{"n_layer": 12, "d_model": 128, "n_experts": 256, "experts_per_token": 6, "d_expert": 32, "d_shared_expert": 0, "activation": "bilinear", "moe_layers": [1, 2, 3, 4, 5, 6, 7, 8, 9, 10, 11], "router_score": "softmax", "normalize_top_k": true, "routed_scale": 1.0, "balance_loss": 0.00702, "balance_bias": false, "router_bias": true, "init_std_router": 0.0286, "lr_router": 0.00128, "n_head": 2, "n_kv_head": 1, "head_dim": 64, "vocab_size": 2048, "norm": "rmsnorm", "norm_place": "pre", "norm_eps": 1e-05, "positions": "rope", "rope_base": 10000.0, "rope_fraction": 0.75, "qk_norm": false, "attn_scale": 0.125, "tie_embeddings": false, "parallel_block": false, "init": "normal", "init_std_qkv": 0.0478, "init_std_o": 0.00977, "init_std_up": 0.0478, "init_std_down": 0.00691, "init_out_by_depth": true, "optimizer": "soap_variant", "lr": 0.00474, "beta1": 0.95, "beta2": 0.99, "weight_decay": 0.17, "lr_head": 0.0179, "grad_clip": 1.0, "warmup_steps": 200, "schedule": "cos", "final_lr_fraction": 0.1, "batch_tokens": 131072, "seq_len": 256, "doc_mask": false, "train_tokens": 635900000, "steps": 4852, "dataset": "wikipedia_en"}
Below are experts of layer 4 (counted from 0) of a mixture-of-experts language model. Rows are named router (the router's row for the expert), gate (a neuron's input weights, with its number), up (a neuron's input weights, with its number), down (a neuron's output weights, with its number) and show model dimensions 0-127. Each number is 200 + 20 x the weight over its row's rms, rounded and kept within 0 to 999.
Before each expert's rows: a language model's description of what the expert responds to; "raises" lists some tokens whose logits its average output raises strongly, later layers aside. This comes from a sample of Wikipedia text that the model never trained on.

# expert 53
Description: Ordinal and sequence words like first, second, final, last, end, continu, plus st in headstock and whilst.
raises: "vent", "ception", "ai"
router,162,200,192,179,245,227,212,224,205,183,174,175,222,191,190,181,206,210,185,201,196,225,185,163,198,182,224,227,192,191,207,193,169,213,207,197,192,178,223,224,235,246,200,222,192,228,223,189,202,194,191,191,175,195,189,168,194,227,226,199,185,212,195,212,210,201,180,221,187,189,183,190,195,227,210,219,202,218,181,207,204,241,230,190,249,195,204,220,164,183,215,244,188,222,201,187,170,198,208,206,219,195,173,190,193,219,169,218,227,170,183,203,198,216,158,197,195,173,163,227,204,193,240,205,184,192,216,204
gate1,211,246,217,228,210,207,167,182,204,184,229,212,174,197,194,230,202,209,249,188,213,142,214,199,228,162,166,171,206,182,184,193,191,207,214,207,223,213,215,171,183,213,188,187,188,202,175,211,217,177,217,219,228,182,196,196,203,163,207,234,248,206,218,220,193,139,206,188,191,216,196,199,180,185,176,188,192,187,195,186,214,208,200,220,205,186,200,176,194,192,184,202,211,189,188,208,202,171,186,204,199,183,170,225,166,177,210,225,210,204,210,162,187,200,207,189,178,189,226,166,208,221,207,196,163,199,200,197
up1,194,212,209,224,221,221,203,194,167,197,208,167,176,193,213,217,172,198,223,214,216,205,182,185,237,234,198,187,205,215,185,200,195,207,220,186,210,192,209,183,171,238,216,189,181,187,225,193,189,194,218,202,188,193,209,227,174,206,142,193,233,207,222,225,232,230,185,209,203,210,162,225,174,187,195,181,213,177,212,221,182,219,203,190,181,215,144,191,222,206,160,236,199,206,225,189,166,205,210,189,198,208,198,205,197,216,177,186,220,212,189,175,205,214,181,184,205,206,184,163,220,190,211,159,156,206,227,224
down1,188,209,206,174,205,195,243,207,184,199,213,194,205,207,201,224,209,205,202,230,203,203,174,173,226,157,209,168,210,169,188,176,211,193,197,173,195,204,175,173,235,207,178,162,205,216,199,170,185,170,219,219,189,203,215,201,206,175,223,207,205,222,213,205,188,229,221,172,175,198,217,203,205,201,206,204,147,231,203,207,174,226,161,200,195,214,184,226,206,230,204,188,198,193,221,209,176,184,189,138,179,200,191,195,210,217,177,188,214,182,209,199,196,183,189,210,223,138,207,188,156,212,193,176,180,183,203,213
gate2,170,203,156,211,207,213,197,175,203,201,201,214,182,176,220,245,180,191,156,194,228,192,165,199,232,181,224,251,186,213,188,183,221,196,171,182,224,210,161,203,210,173,208,198,225,177,214,196,202,200,219,176,169,210,188,206,204,197,186,189,190,204,177,212,180,166,234,187,191,208,238,195,173,201,224,215,252,187,192,207,231,242,190,188,208,177,184,188,213,207,188,211,224,201,207,199,215,180,190,159,201,190,233,216,170,178,205,211,212,216,201,217,206,207,201,220,171,194,169,213,195,171,188,196,204,188,225,202
up2,202,177,220,207,197,170,223,218,192,220,226,197,181,140,211,191,180,164,220,196,189,155,213,208,210,202,182,194,171,202,181,208,202,185,192,192,225,216,162,169,240,174,183,195,215,192,204,196,207,206,225,234,194,223,211,167,193,236,190,167,178,196,184,204,213,214,194,171,200,197,176,212,215,209,185,197,168,195,204,213,223,205,213,193,194,182,197,195,225,191,196,165,207,166,222,176,225,183,180,181,205,212,204,213,218,198,212,225,199,198,205,263,193,187,228,171,193,234,232,183,192,198,193,211,231,227,224,182
down2,204,195,244,208,223,232,193,178,202,185,180,200,178,193,202,206,201,187,209,195,178,213,230,228,229,170,203,195,180,211,207,223,199,183,217,186,232,183,186,203,177,162,251,170,245,217,208,225,163,217,208,195,191,198,162,202,181,201,223,233,148,218,187,192,191,210,188,191,244,210,166,208,198,199,195,217,226,242,190,207,209,188,182,214,210,204,202,184,217,204,196,198,207,225,190,222,200,234,166,215,190,205,196,205,177,202,180,199,192,228,180,206,206,197,154,190,209,211,191,184,183,157,200,188,188,164,212,205
gate3,190,211,151,217,184,207,214,216,206,205,208,195,216,187,176,223,210,199,192,221,229,167,213,170,226,207,215,182,198,188,195,199,216,245,203,168,140,194,192,195,230,239,198,195,202,199,235,222,218,210,204,157,252,197,170,181,156,192,216,203,179,227,216,184,187,206,219,191,181,224,178,214,216,208,199,218,186,206,201,184,221,190,194,237,228,191,204,204,206,213,202,202,194,193,199,197,186,189,197,200,165,183,220,201,183,222,229,174,217,187,222,240,188,218,185,239,160,202,185,204,190,216,225,193,178,190,190,210
up3,224,217,184,164,211,225,180,170,181,176,150,205,188,213,166,200,198,168,186,207,169,187,218,215,201,197,170,187,193,202,220,196,168,169,189,242,202,223,214,218,203,178,183,190,186,205,170,205,188,216,195,260,226,209,185,212,235,207,211,205,220,184,215,199,209,216,173,182,230,189,177,212,194,185,149,230,215,174,175,191,196,198,203,205,194,192,218,238,209,216,203,188,210,154,175,194,233,179,188,195,210,234,201,199,243,203,217,203,186,215,227,201,212,194,204,213,225,179,203,188,181,214,190,187,198,219,206,204
down3,229,187,180,195,211,115,218,196,186,195,195,191,217,188,229,189,204,200,203,188,211,240,180,217,208,200,199,184,202,201,191,167,203,189,212,205,249,195,195,196,220,217,184,242,215,177,172,164,244,189,213,188,187,184,188,183,180,203,195,203,202,167,184,181,202,197,237,190,200,225,204,167,185,192,190,205,206,210,191,183,183,229,188,210,221,195,193,224,196,225,164,227,214,228,199,224,233,187,213,235,244,196,206,169,183,229,191,181,188,195,211,185,190,203,205,173,183,190,190,193,201,185,206,222,195,185,165,177
gate4,177,184,172,182,212,195,184,190,206,189,218,217,194,180,177,212,172,212,206,211,199,197,212,188,216,227,225,246,194,230,221,185,168,200,202,172,209,220,190,245,176,237,211,201,208,177,206,191,256,224,198,143,196,218,212,241,180,222,222,200,209,202,189,192,215,195,222,197,210,185,215,235,207,218,204,210,201,214,186,202,251,238,220,211,226,168,222,252,209,211,207,195,189,225,204,197,192,230,199,190,171,203,186,215,169,217,217,203,192,176,197,228,201,205,163,198,209,212,195,224,205,199,204,203,208,218,193,182
up4,203,198,166,225,224,214,256,210,216,179,215,191,190,189,215,210,210,206,179,218,184,233,206,202,217,165,208,225,213,227,187,229,225,192,185,223,177,180,213,178,217,181,213,243,188,184,219,202,198,188,204,236,179,195,179,177,221,195,188,217,185,204,193,185,199,193,187,194,153,204,149,194,191,204,226,199,192,186,221,194,244,193,230,196,212,215,227,193,194,207,237,184,200,161,200,189,221,209,220,176,218,217,185,194,234,158,214,197,185,195,174,215,207,187,219,210,230,160,226,189,164,196,198,195,200,201,178,214
down4,221,220,200,205,172,233,189,186,194,190,196,172,202,231,193,223,209,214,213,206,230,220,237,211,248,239,197,244,196,209,204,193,213,212,194,194,207,198,199,228,217,205,179,207,228,213,220,188,205,191,199,199,213,196,231,222,185,190,201,230,198,257,212,155,175,189,208,181,180,189,220,195,217,214,186,200,166,206,174,228,179,190,196,245,187,209,202,197,218,215,229,201,216,207,151,225,207,200,189,198,213,154,181,179,199,161,191,206,190,206,208,217,214,234,188,186,178,181,177,195,197,228,229,218,223,218,183,183
gate5,215,184,198,218,194,186,216,211,178,211,156,216,221,217,209,254,164,171,168,228,220,247,163,201,223,216,257,214,193,177,179,199,177,185,232,213,171,198,211,184,175,210,190,182,210,241,185,197,187,207,208,239,220,182,202,221,205,192,172,200,204,226,225,187,229,206,224,188,186,200,217,221,235,206,212,229,198,201,203,225,189,209,191,206,217,169,220,190,183,217,185,188,183,193,200,199,216,202,236,186,219,194,197,196,181,205,192,201,209,203,196,253,205,177,179,231,212,169,194,186,203,201,207,172,199,202,208,205
up5,178,190,179,206,205,203,188,200,194,232,191,243,189,181,175,221,163,180,216,228,192,191,203,199,172,148,212,244,193,202,207,210,221,212,205,205,193,215,201,174,212,188,187,212,184,224,227,209,191,207,185,197,191,157,214,225,200,200,208,184,199,141,174,243,201,189,192,192,204,234,205,165,198,221,174,218,183,182,221,189,178,182,215,202,222,233,186,213,206,202,175,210,200,183,202,199,173,218,162,180,220,180,172,197,182,186,210,174,211,250,179,195,209,212,204,182,195,199,189,224,238,185,173,197,212,210,207,240
down5,228,196,212,179,228,198,184,229,186,226,193,181,196,172,186,171,228,220,179,172,199,199,207,172,200,195,226,202,253,197,187,202,234,215,175,190,227,236,180,203,184,209,218,182,196,187,225,200,215,201,190,198,174,165,207,189,267,182,226,204,204,191,236,207,203,243,160,214,230,227,217,174,196,184,241,209,187,207,225,225,198,194,200,194,196,209,224,239,188,193,210,194,184,186,193,241,199,201,205,194,198,201,179,193,188,192,228,211,198,204,169,199,205,220,205,212,176,188,196,169,216,228,203,233,195,181,199,201
gate6,203,193,190,179,193,182,195,200,228,186,190,198,245,246,187,214,192,167,232,205,217,189,225,245,189,184,177,202,214,213,185,173,185,222,221,210,179,192,195,218,239,200,154,204,221,201,188,212,183,195,177,235,232,181,209,204,242,195,200,198,204,208,205,203,198,198,181,180,235,196,207,211,190,206,161,205,214,204,237,165,205,213,147,218,197,195,201,187,191,224,220,191,190,168,182,201,186,168,223,180,209,230,195,200,163,166,208,222,205,207,185,201,204,155,198,206,187,184,225,180,230,197,207,167,206,208,187,198
up6,194,194,232,179,195,229,184,209,235,211,223,214,200,208,254,219,191,183,204,212,198,220,208,171,198,206,204,205,218,190,181,196,200,184,221,240,179,234,186,222,212,187,188,208,180,168,190,227,210,193,200,197,162,196,190,223,246,195,217,221,229,188,217,216,217,175,213,212,177,174,174,219,209,221,224,201,203,230,187,179,182,175,267,205,207,175,207,217,163,207,227,194,198,195,192,229,207,218,190,175,174,202,208,194,176,233,195,189,204,206,212,207,187,232,185,165,183,201,191,235,194,223,209,164,209,206,179,197
down6,223,195,233,201,241,196,204,212,177,207,191,207,224,211,191,215,192,238,225,202,213,195,184,231,186,207,212,210,228,205,211,187,204,185,194,214,183,164,197,195,167,204,167,198,213,191,146,198,217,211,219,201,202,196,183,162,225,165,195,204,188,177,204,187,203,212,223,195,201,182,156,187,225,204,203,183,199,239,201,231,206,203,203,210,156,203,251,222,186,190,200,213,202,215,153,202,189,196,234,164,191,204,167,212,201,219,214,179,183,227,250,204,217,154,212,188,223,171,188,200,217,217,195,191,195,194,204,198
gate7,184,187,203,201,184,191,219,204,159,243,178,210,204,183,194,217,182,162,161,214,213,207,230,189,231,193,194,171,199,187,182,240,224,208,219,194,208,198,209,159,209,171,198,238,189,212,204,193,188,164,226,180,206,212,209,187,176,208,178,183,184,165,171,194,200,201,188,210,174,182,208,183,242,201,188,187,174,226,212,178,199,194,229,228,195,172,222,191,234,185,216,206,151,178,194,170,204,204,162,184,187,189,169,208,176,216,223,212,212,202,182,237,195,210,223,194,210,205,220,200,186,196,177,216,217,197,206,234
up7,216,202,228,203,197,219,221,193,191,201,204,191,187,220,199,203,245,197,218,208,206,227,196,221,204,206,180,185,157,195,235,189,227,203,198,183,202,205,223,198,239,199,185,186,198,212,224,187,174,189,226,236,199,188,204,195,207,192,209,198,230,208,194,198,225,218,204,177,185,221,186,207,201,210,213,206,157,223,193,199,198,176,206,206,211,195,206,200,212,217,199,159,221,229,206,191,233,217,203,209,182,195,209,223,257,248,197,212,185,236,212,144,215,175,211,178,210,192,159,167,207,202,229,145,198,215,220,233
down7,196,200,204,193,190,191,211,234,208,200,197,205,209,164,198,195,173,233,182,179,182,229,176,192,180,182,195,196,208,200,182,163,232,204,209,204,182,206,228,196,183,180,184,223,157,179,201,183,200,177,203,202,223,178,180,199,176,179,164,192,208,166,188,195,199,215,173,177,188,223,221,213,219,194,228,222,252,164,182,168,214,184,218,185,193,169,230,187,184,200,211,203,170,203,240,204,198,234,209,216,214,229,210,200,215,204,215,217,253,212,193,176,193,186,210,187,177,165,210,201,194,199,190,215,174,254,212,200
gate8,208,223,212,232,221,182,176,248,230,177,196,171,170,206,198,216,218,229,198,191,214,190,192,216,199,192,191,195,211,219,219,169,215,228,199,238,199,224,214,222,229,197,211,212,199,208,191,197,167,184,210,186,186,187,190,222,181,173,217,228,226,212,185,182,204,170,235,218,159,218,207,252,205,198,175,223,212,197,230,217,231,186,177,218,223,198,206,222,217,232,219,216,215,177,217,197,205,207,200,187,212,186,215,235,183,194,212,184,195,235,216,219,198,207,198,178,148,189,177,199,230,202,230,179,189,196,189,187
up8,199,181,215,173,172,194,209,206,165,213,196,199,228,200,180,163,175,177,223,231,189,224,214,195,172,203,171,159,222,198,163,219,200,211,204,206,178,190,219,146,187,200,185,222,182,169,189,206,198,188,195,189,193,211,190,203,199,213,218,201,201,186,169,214,224,196,157,157,229,216,220,174,217,182,194,204,182,225,196,182,177,186,225,207,191,172,238,199,195,190,199,199,180,176,152,185,185,217,218,217,220,214,206,198,223,219,205,254,201,195,178,191,197,189,211,197,219,243,225,194,209,190,175,182,216,193,198,222
down8,176,185,197,200,209,197,195,210,209,198,170,155,187,162,207,202,199,215,209,159,196,209,188,191,199,177,202,167,202,221,200,170,177,179,159,270,211,206,186,191,179,221,170,204,215,185,259,216,202,203,192,187,216,204,195,187,190,192,191,195,229,195,202,233,186,218,190,205,174,195,204,207,185,177,201,175,218,199,196,220,221,192,205,187,201,222,197,203,196,165,203,180,222,191,222,166,221,171,230,162,218,214,203,219,196,229,183,211,208,229,203,194,176,213,234,209,228,199,170,209,219,217,218,191,250,200,230,202
gate9,198,204,216,193,176,199,212,191,199,194,230,197,208,201,192,175,212,201,235,213,191,188,182,174,196,229,176,236,232,232,189,201,207,221,225,203,209,229,226,145,218,200,178,202,207,194,208,190,201,210,202,221,166,173,197,227,194,216,212,190,226,184,206,247,200,209,231,175,196,222,206,212,197,193,210,184,204,190,208,209,204,206,199,168,218,162,233,202,202,201,199,228,196,224,163,176,201,175,228,183,190,169,185,159,213,202,128,204,240,201,199,186,182,235,202,216,231,196,200,202,225,203,197,206,189,194,177,229
up9,222,219,163,204,198,191,230,209,191,192,168,205,184,203,202,221,191,217,208,181,203,208,198,201,196,146,247,181,167,232,197,216,176,202,192,231,201,193,218,248,201,191,219,184,187,212,174,212,186,227,208,224,211,199,178,203,185,199,210,211,198,222,207,195,181,234,211,198,167,194,167,208,180,202,207,192,195,187,210,207,199,174,194,228,183,215,183,212,201,230,210,172,226,161,218,184,178,207,189,201,242,239,204,230,187,201,236,182,177,206,200,196,225,139,205,176,151,188,213,205,186,184,196,208,212,184,219,188
down9,202,208,219,198,195,194,156,206,180,202,142,209,182,196,211,171,193,211,233,221,170,196,200,156,212,213,202,193,198,200,145,211,207,212,203,199,227,191,191,200,184,226,163,202,213,231,185,180,174,203,198,183,176,183,192,165,216,185,191,210,186,209,202,201,187,207,186,193,161,229,212,227,236,224,195,185,226,235,214,192,221,229,183,224,201,198,183,202,220,188,213,185,202,180,206,196,205,169,223,241,216,213,206,221,210,189,191,192,221,191,182,209,234,219,196,166,221,183,210,159,210,228,192,207,214,243,194,228
gate10,197,187,165,201,200,182,189,206,230,217,197,198,187,198,175,175,193,227,169,228,204,229,194,198,189,212,233,233,201,192,202,194,204,178,213,176,196,197,212,184,223,204,207,253,199,173,183,162,230,190,209,209,192,189,180,204,201,171,190,203,145,202,194,170,217,204,210,207,168,202,204,194,216,186,178,197,182,186,173,249,206,173,180,165,230,187,184,183,211,191,190,233,156,183,225,181,184,213,210,172,218,217,170,196,204,180,217,174,196,200,185,206,222,211,192,230,220,197,222,226,173,211,202,234,195,187,165,174
up10,207,236,214,226,195,209,188,220,207,212,216,206,225,224,231,207,180,152,204,188,211,162,205,203,185,220,198,212,180,220,198,185,196,191,233,239,201,214,216,198,165,195,205,213,226,190,205,195,173,176,203,208,184,226,224,214,189,224,198,181,187,202,146,195,228,173,207,232,195,159,229,214,187,184,188,188,206,212,198,176,164,182,210,255,176,179,175,209,179,211,188,215,211,166,191,209,201,207,218,237,189,208,210,173,189,183,163,219,181,191,239,206,172,216,208,173,215,190,190,185,206,185,182,173,209,198,189,216
down10,219,172,226,190,244,215,208,209,198,190,246,196,196,231,182,193,201,222,204,215,204,209,241,209,214,187,191,205,187,207,218,195,222,184,227,179,200,212,178,196,167,196,205,210,197,187,181,183,208,187,186,211,184,232,180,187,188,168,184,190,183,195,195,185,155,198,190,168,207,227,198,201,182,221,158,242,183,220,184,240,198,210,170,189,213,172,175,191,218,228,195,233,195,200,194,207,214,220,202,192,189,206,164,208,242,203,201,173,210,204,257,218,230,210,164,199,209,210,172,241,192,209,205,224,195,208,190,183
gate11,195,201,172,203,167,179,175,223,155,202,186,190,229,229,190,219,227,197,207,214,218,202,194,200,189,191,224,219,183,160,204,245,218,197,237,189,175,199,209,198,200,258,186,224,201,193,187,197,181,210,184,198,221,186,227,182,195,208,190,167,208,204,230,210,215,208,212,191,231,216,144,204,214,210,207,188,186,199,223,208,236,192,227,199,216,179,224,187,222,187,194,184,169,164,216,175,180,209,180,200,231,211,195,204,174,217,222,169,218,193,207,237,210,202,198,170,153,191,191,206,182,232,209,207,201,187,200,198
up11,186,179,203,195,190,180,237,153,221,207,185,191,217,192,196,209,199,179,222,226,200,202,188,212,188,200,189,214,238,205,208,197,197,217,168,185,221,227,195,208,243,200,157,168,185,162,191,213,221,211,182,222,202,181,215,208,201,189,181,214,216,185,237,182,204,185,188,190,212,175,198,181,204,177,198,196,228,218,211,162,171,188,196,208,198,168,210,193,208,180,166,207,163,197,188,198,226,225,229,227,194,203,198,163,199,208,184,181,224,238,182,225,191,237,220,169,224,200,194,161,226,215,227,207,232,201,229,197
down11,232,189,204,179,199,207,200,180,188,190,190,213,194,192,197,219,174,202,170,210,184,219,195,201,222,184,179,200,235,235,212,225,193,211,191,227,195,164,183,156,200,136,224,265,198,186,239,188,185,162,217,189,184,207,198,185,198,217,208,172,227,207,237,175,224,193,193,198,223,232,204,195,198,215,193,215,210,185,202,184,201,200,185,178,226,224,214,229,192,193,182,208,192,191,209,179,218,158,203,195,225,183,175,173,169,170,177,210,205,208,190,171,222,222,213,214,188,205,190,230,222,209,208,177,186,197,215,205
gate12,199,195,208,180,225,182,218,212,195,214,197,224,177,186,204,190,185,196,201,208,186,196,207,203,190,205,219,215,190,221,248,236,221,230,185,186,200,212,215,192,163,201,197,218,197,219,220,158,190,161,173,182,185,207,176,243,198,162,180,172,201,192,219,205,188,213,192,220,231,215,178,188,204,180,192,178,187,173,182,185,160,214,186,208,211,215,206,198,208,153,197,208,201,166,184,198,223,190,170,193,214,134,216,173,196,197,196,194,191,208,192,181,188,230,236,207,245,191,202,236,228,213,203,197,219,188,166,207
up12,210,193,192,206,209,213,194,185,152,215,188,194,249,165,174,184,215,226,183,187,188,219,189,176,255,194,217,178,212,183,204,174,238,211,184,183,217,172,194,205,231,212,202,172,199,220,213,220,183,196,197,223,220,187,198,196,185,203,218,233,209,174,211,227,170,186,213,197,164,219,230,210,214,195,250,212,214,177,200,198,232,203,185,189,224,216,192,225,203,195,204,200,195,235,204,176,205,225,224,226,172,212,202,217,215,193,155,205,198,212,193,256,228,220,183,195,201,214,172,193,188,184,201,201,206,187,178,210
down12,222,190,184,206,215,205,201,209,199,198,208,202,235,214,169,206,160,215,211,194,178,172,219,209,210,210,187,214,185,202,144,187,201,185,217,203,227,154,189,193,194,181,200,211,198,189,184,227,183,217,180,180,193,198,182,230,198,244,209,227,194,166,194,206,232,163,210,211,173,208,206,196,211,193,223,194,193,218,214,200,242,156,178,189,195,182,223,217,223,184,198,223,215,217,243,210,186,208,185,170,186,226,227,219,159,185,211,186,192,165,195,181,168,226,244,177,203,179,182,225,206,204,204,206,180,197,182,189
gate13,194,164,171,198,208,186,231,229,204,213,207,209,187,204,181,194,209,224,215,213,219,191,172,173,198,181,200,197,190,171,178,177,205,184,180,206,197,209,206,203,210,192,213,205,182,208,188,201,196,205,200,149,192,250,178,205,205,168,223,189,186,241,207,178,238,210,195,227,193,207,216,224,208,224,197,198,193,218,230,212,214,208,170,164,238,184,165,185,189,178,240,218,205,190,206,200,170,200,162,241,190,170,200,216,189,217,220,189,191,180,203,192,188,159,184,213,206,174,194,233,220,209,217,204,196,188,159,245
up13,193,192,173,171,244,196,246,185,236,182,241,227,202,184,206,174,179,220,211,208,221,168,192,196,210,196,204,166,204,197,167,167,213,218,192,220,172,220,205,199,229,191,207,206,200,205,191,222,207,202,185,192,159,200,205,177,223,190,220,193,151,186,229,165,218,206,206,243,217,192,200,220,192,201,191,237,190,191,202,174,226,209,209,178,215,173,176,216,170,177,212,218,167,223,202,196,201,215,201,233,207,219,212,193,204,205,214,227,184,178,206,194,191,173,179,242,216,186,172,196,197,227,221,200,200,211,194,225
down13,208,189,213,198,190,176,193,207,186,204,189,175,220,198,172,193,189,230,204,180,153,205,201,185,212,226,198,263,227,211,206,219,224,192,221,214,197,191,180,205,191,161,218,181,169,214,204,183,208,195,210,197,217,208,223,189,211,216,209,166,214,188,211,223,175,185,199,192,197,203,196,188,228,211,181,189,184,227,216,209,194,213,182,243,193,186,205,200,164,186,208,181,221,208,186,236,205,144,204,189,171,187,215,187,191,211,259,201,163,225,176,209,254,200,213,175,179,209,224,189,164,209,195,188,194,183,204,186
gate14,168,221,190,208,241,201,236,203,231,159,205,203,228,160,199,227,165,214,183,192,192,208,209,203,215,222,227,233,197,231,225,217,178,196,219,201,177,236,198,203,164,225,203,206,223,191,207,241,193,212,208,211,228,159,202,194,220,229,200,238,214,200,225,202,211,203,216,189,201,166,199,220,186,187,187,195,175,210,215,192,192,234,214,182,224,151,172,192,191,194,199,200,179,210,204,188,204,221,211,195,220,153,213,194,184,203,214,213,197,194,187,160,188,184,196,213,199,191,196,167,218,191,189,195,211,191,216,248
up14,206,217,226,192,181,169,190,191,243,209,239,194,183,181,197,174,180,179,230,200,181,183,184,217,226,216,204,211,192,195,185,216,265,202,213,203,187,177,206,192,199,162,222,209,208,212,191,200,205,195,189,233,191,196,204,202,203,177,162,157,181,169,229,190,175,218,218,196,171,190,202,210,185,181,198,195,181,171,189,171,211,185,220,203,169,189,233,192,209,200,210,210,218,188,220,213,214,236,190,177,196,224,190,203,180,218,207,148,223,199,174,218,211,215,186,200,222,207,200,212,157,197,197,176,201,231,151,196
down14,190,224,204,197,221,226,199,181,183,205,223,204,221,198,183,208,205,204,184,230,215,215,201,207,192,240,215,193,198,198,225,190,229,241,198,209,212,229,195,200,244,205,199,190,215,186,181,210,207,227,218,213,213,202,206,176,200,237,219,209,201,205,199,206,177,206,238,170,154,202,189,186,253,210,222,204,199,171,213,236,167,180,215,208,268,182,176,196,204,189,246,196,174,208,171,199,179,225,219,217,211,198,179,213,190,182,210,178,200,191,186,203,209,204,191,191,227,217,172,208,195,165,236,203,217,206,236,217
gate15,185,189,202,189,173,189,218,222,209,221,222,199,219,231,178,206,231,197,220,202,210,230,235,190,191,216,184,189,188,206,192,187,168,210,229,204,209,201,236,219,196,246,212,213,189,205,180,219,206,210,196,175,235,218,191,185,205,188,210,229,190,217,192,197,175,179,234,191,190,172,209,198,248,201,201,203,189,219,193,226,189,196,189,164,189,211,222,169,206,181,218,198,173,207,198,194,214,213,234,221,218,200,200,214,201,196,202,194,199,193,213,217,201,169,194,272,202,189,214,185,203,228,209,203,194,196,125,154
up15,214,224,189,176,208,191,194,252,202,222,226,200,185,188,174,187,183,199,207,186,208,219,201,210,210,179,229,177,232,171,178,202,212,214,194,184,212,166,201,185,198,154,213,218,186,193,175,227,178,199,181,217,196,202,208,224,208,213,204,214,222,185,217,198,184,169,180,160,210,193,206,188,199,196,182,191,188,200,186,193,210,196,193,245,199,199,191,189,186,223,178,199,225,163,165,174,221,178,221,193,172,157,213,212,207,214,215,178,190,203,197,240,220,156,208,180,166,202,243,181,225,194,172,228,202,188,245,201
down15,194,164,184,175,224,206,197,192,213,179,239,206,213,159,182,237,200,194,203,175,149,197,209,208,194,195,182,204,204,207,201,207,211,182,202,219,212,213,206,170,167,190,221,194,206,237,224,207,217,232,228,170,218,210,195,185,236,201,188,203,228,191,176,219,212,196,216,217,207,179,239,175,154,252,207,182,179,181,192,190,214,201,198,197,179,233,180,230,194,186,224,182,181,206,211,215,192,206,223,193,220,207,171,204,212,236,169,186,201,185,176,175,169,189,180,200,206,198,222,186,189,207,164,216,186,238,209,198
gate16,175,253,193,184,169,203,212,175,208,208,211,194,194,183,187,180,198,203,221,185,204,205,219,202,220,184,262,193,189,186,208,214,220,191,192,183,185,227,208,218,192,192,199,234,217,177,213,196,195,218,172,227,194,200,209,210,232,178,177,259,194,217,199,209,173,224,179,203,192,208,198,208,175,206,239,211,172,210,209,203,202,204,214,168,199,188,183,242,216,196,225,189,193,197,228,167,203,210,178,210,203,198,200,179,161,197,202,181,199,184,199,214,211,235,183,174,247,267,192,202,206,186,185,172,219,197,201,199
up16,203,222,196,209,163,215,189,192,176,216,208,176,202,193,219,250,175,196,232,193,217,226,220,181,237,201,217,217,232,201,190,260,196,195,204,237,189,231,218,191,198,173,239,249,207,192,189,228,204,217,186,204,203,193,212,228,210,200,183,232,211,183,179,207,190,167,185,198,218,215,238,185,197,196,194,224,185,212,207,190,201,192,206,182,222,201,198,247,202,223,201,186,188,172,149,199,205,211,220,195,177,190,192,211,194,203,197,196,201,215,180,206,204,207,183,163,198,231,239,247,195,212,188,206,209,201,192,227
down16,195,220,171,211,215,214,187,150,192,214,175,155,181,181,183,208,179,247,224,192,228,172,169,189,196,194,214,176,218,187,220,193,194,227,207,164,179,211,203,184,208,169,202,200,183,220,201,219,180,222,193,209,217,193,204,203,195,187,217,191,197,197,158,220,204,204,193,256,186,184,211,206,191,206,180,243,179,193,200,191,194,174,213,184,208,167,208,170,201,203,176,230,201,199,218,205,209,186,218,224,199,159,196,201,197,212,181,218,205,168,206,207,238,228,209,199,167,221,187,201,146,186,189,199,223,214,181,171
gate17,225,211,170,178,193,190,214,195,207,206,213,180,205,202,175,193,188,210,188,223,215,151,218,221,195,201,193,225,219,202,193,219,212,222,195,223,194,204,185,217,235,205,237,190,205,240,228,229,192,173,233,231,183,199,197,178,184,212,200,200,211,256,202,204,220,195,158,211,196,186,180,234,203,190,177,225,214,162,177,166,220,176,220,216,194,201,210,201,212,195,225,181,221,182,223,162,209,195,212,196,194,182,189,187,184,208,178,224,203,177,193,195,201,184,186,238,238,143,182,204,228,220,194,218,211,177,199,206
up17,184,170,234,208,185,200,196,194,195,240,170,198,204,221,188,188,212,186,173,182,190,213,236,209,200,239,209,188,180,190,214,208,196,196,184,178,192,196,204,189,192,205,211,207,202,213,200,191,206,205,162,154,213,186,174,228,154,189,227,221,176,196,220,177,188,204,209,204,181,231,198,197,229,186,224,223,194,225,198,218,225,238,175,171,226,211,223,196,227,192,187,225,187,186,220,177,219,215,160,257,235,183,211,231,219,214,197,177,187,229,192,236,188,160,220,201,198,209,203,204,198,212,202,231,183,206,203,208
down17,233,223,206,194,192,173,183,214,214,201,190,188,164,173,213,213,206,192,195,185,197,188,226,206,206,201,189,213,183,209,202,222,201,212,211,165,171,199,207,202,228,219,184,151,188,205,195,219,180,202,226,173,237,193,224,216,206,207,202,216,212,210,199,217,228,168,179,210,200,209,186,200,230,211,232,207,210,198,228,175,188,185,250,205,209,251,219,205,197,174,205,190,205,175,202,219,200,184,217,220,211,167,206,217,175,165,197,220,206,211,216,223,201,194,217,256,192,191,194,195,166,136,191,191,175,179,176,232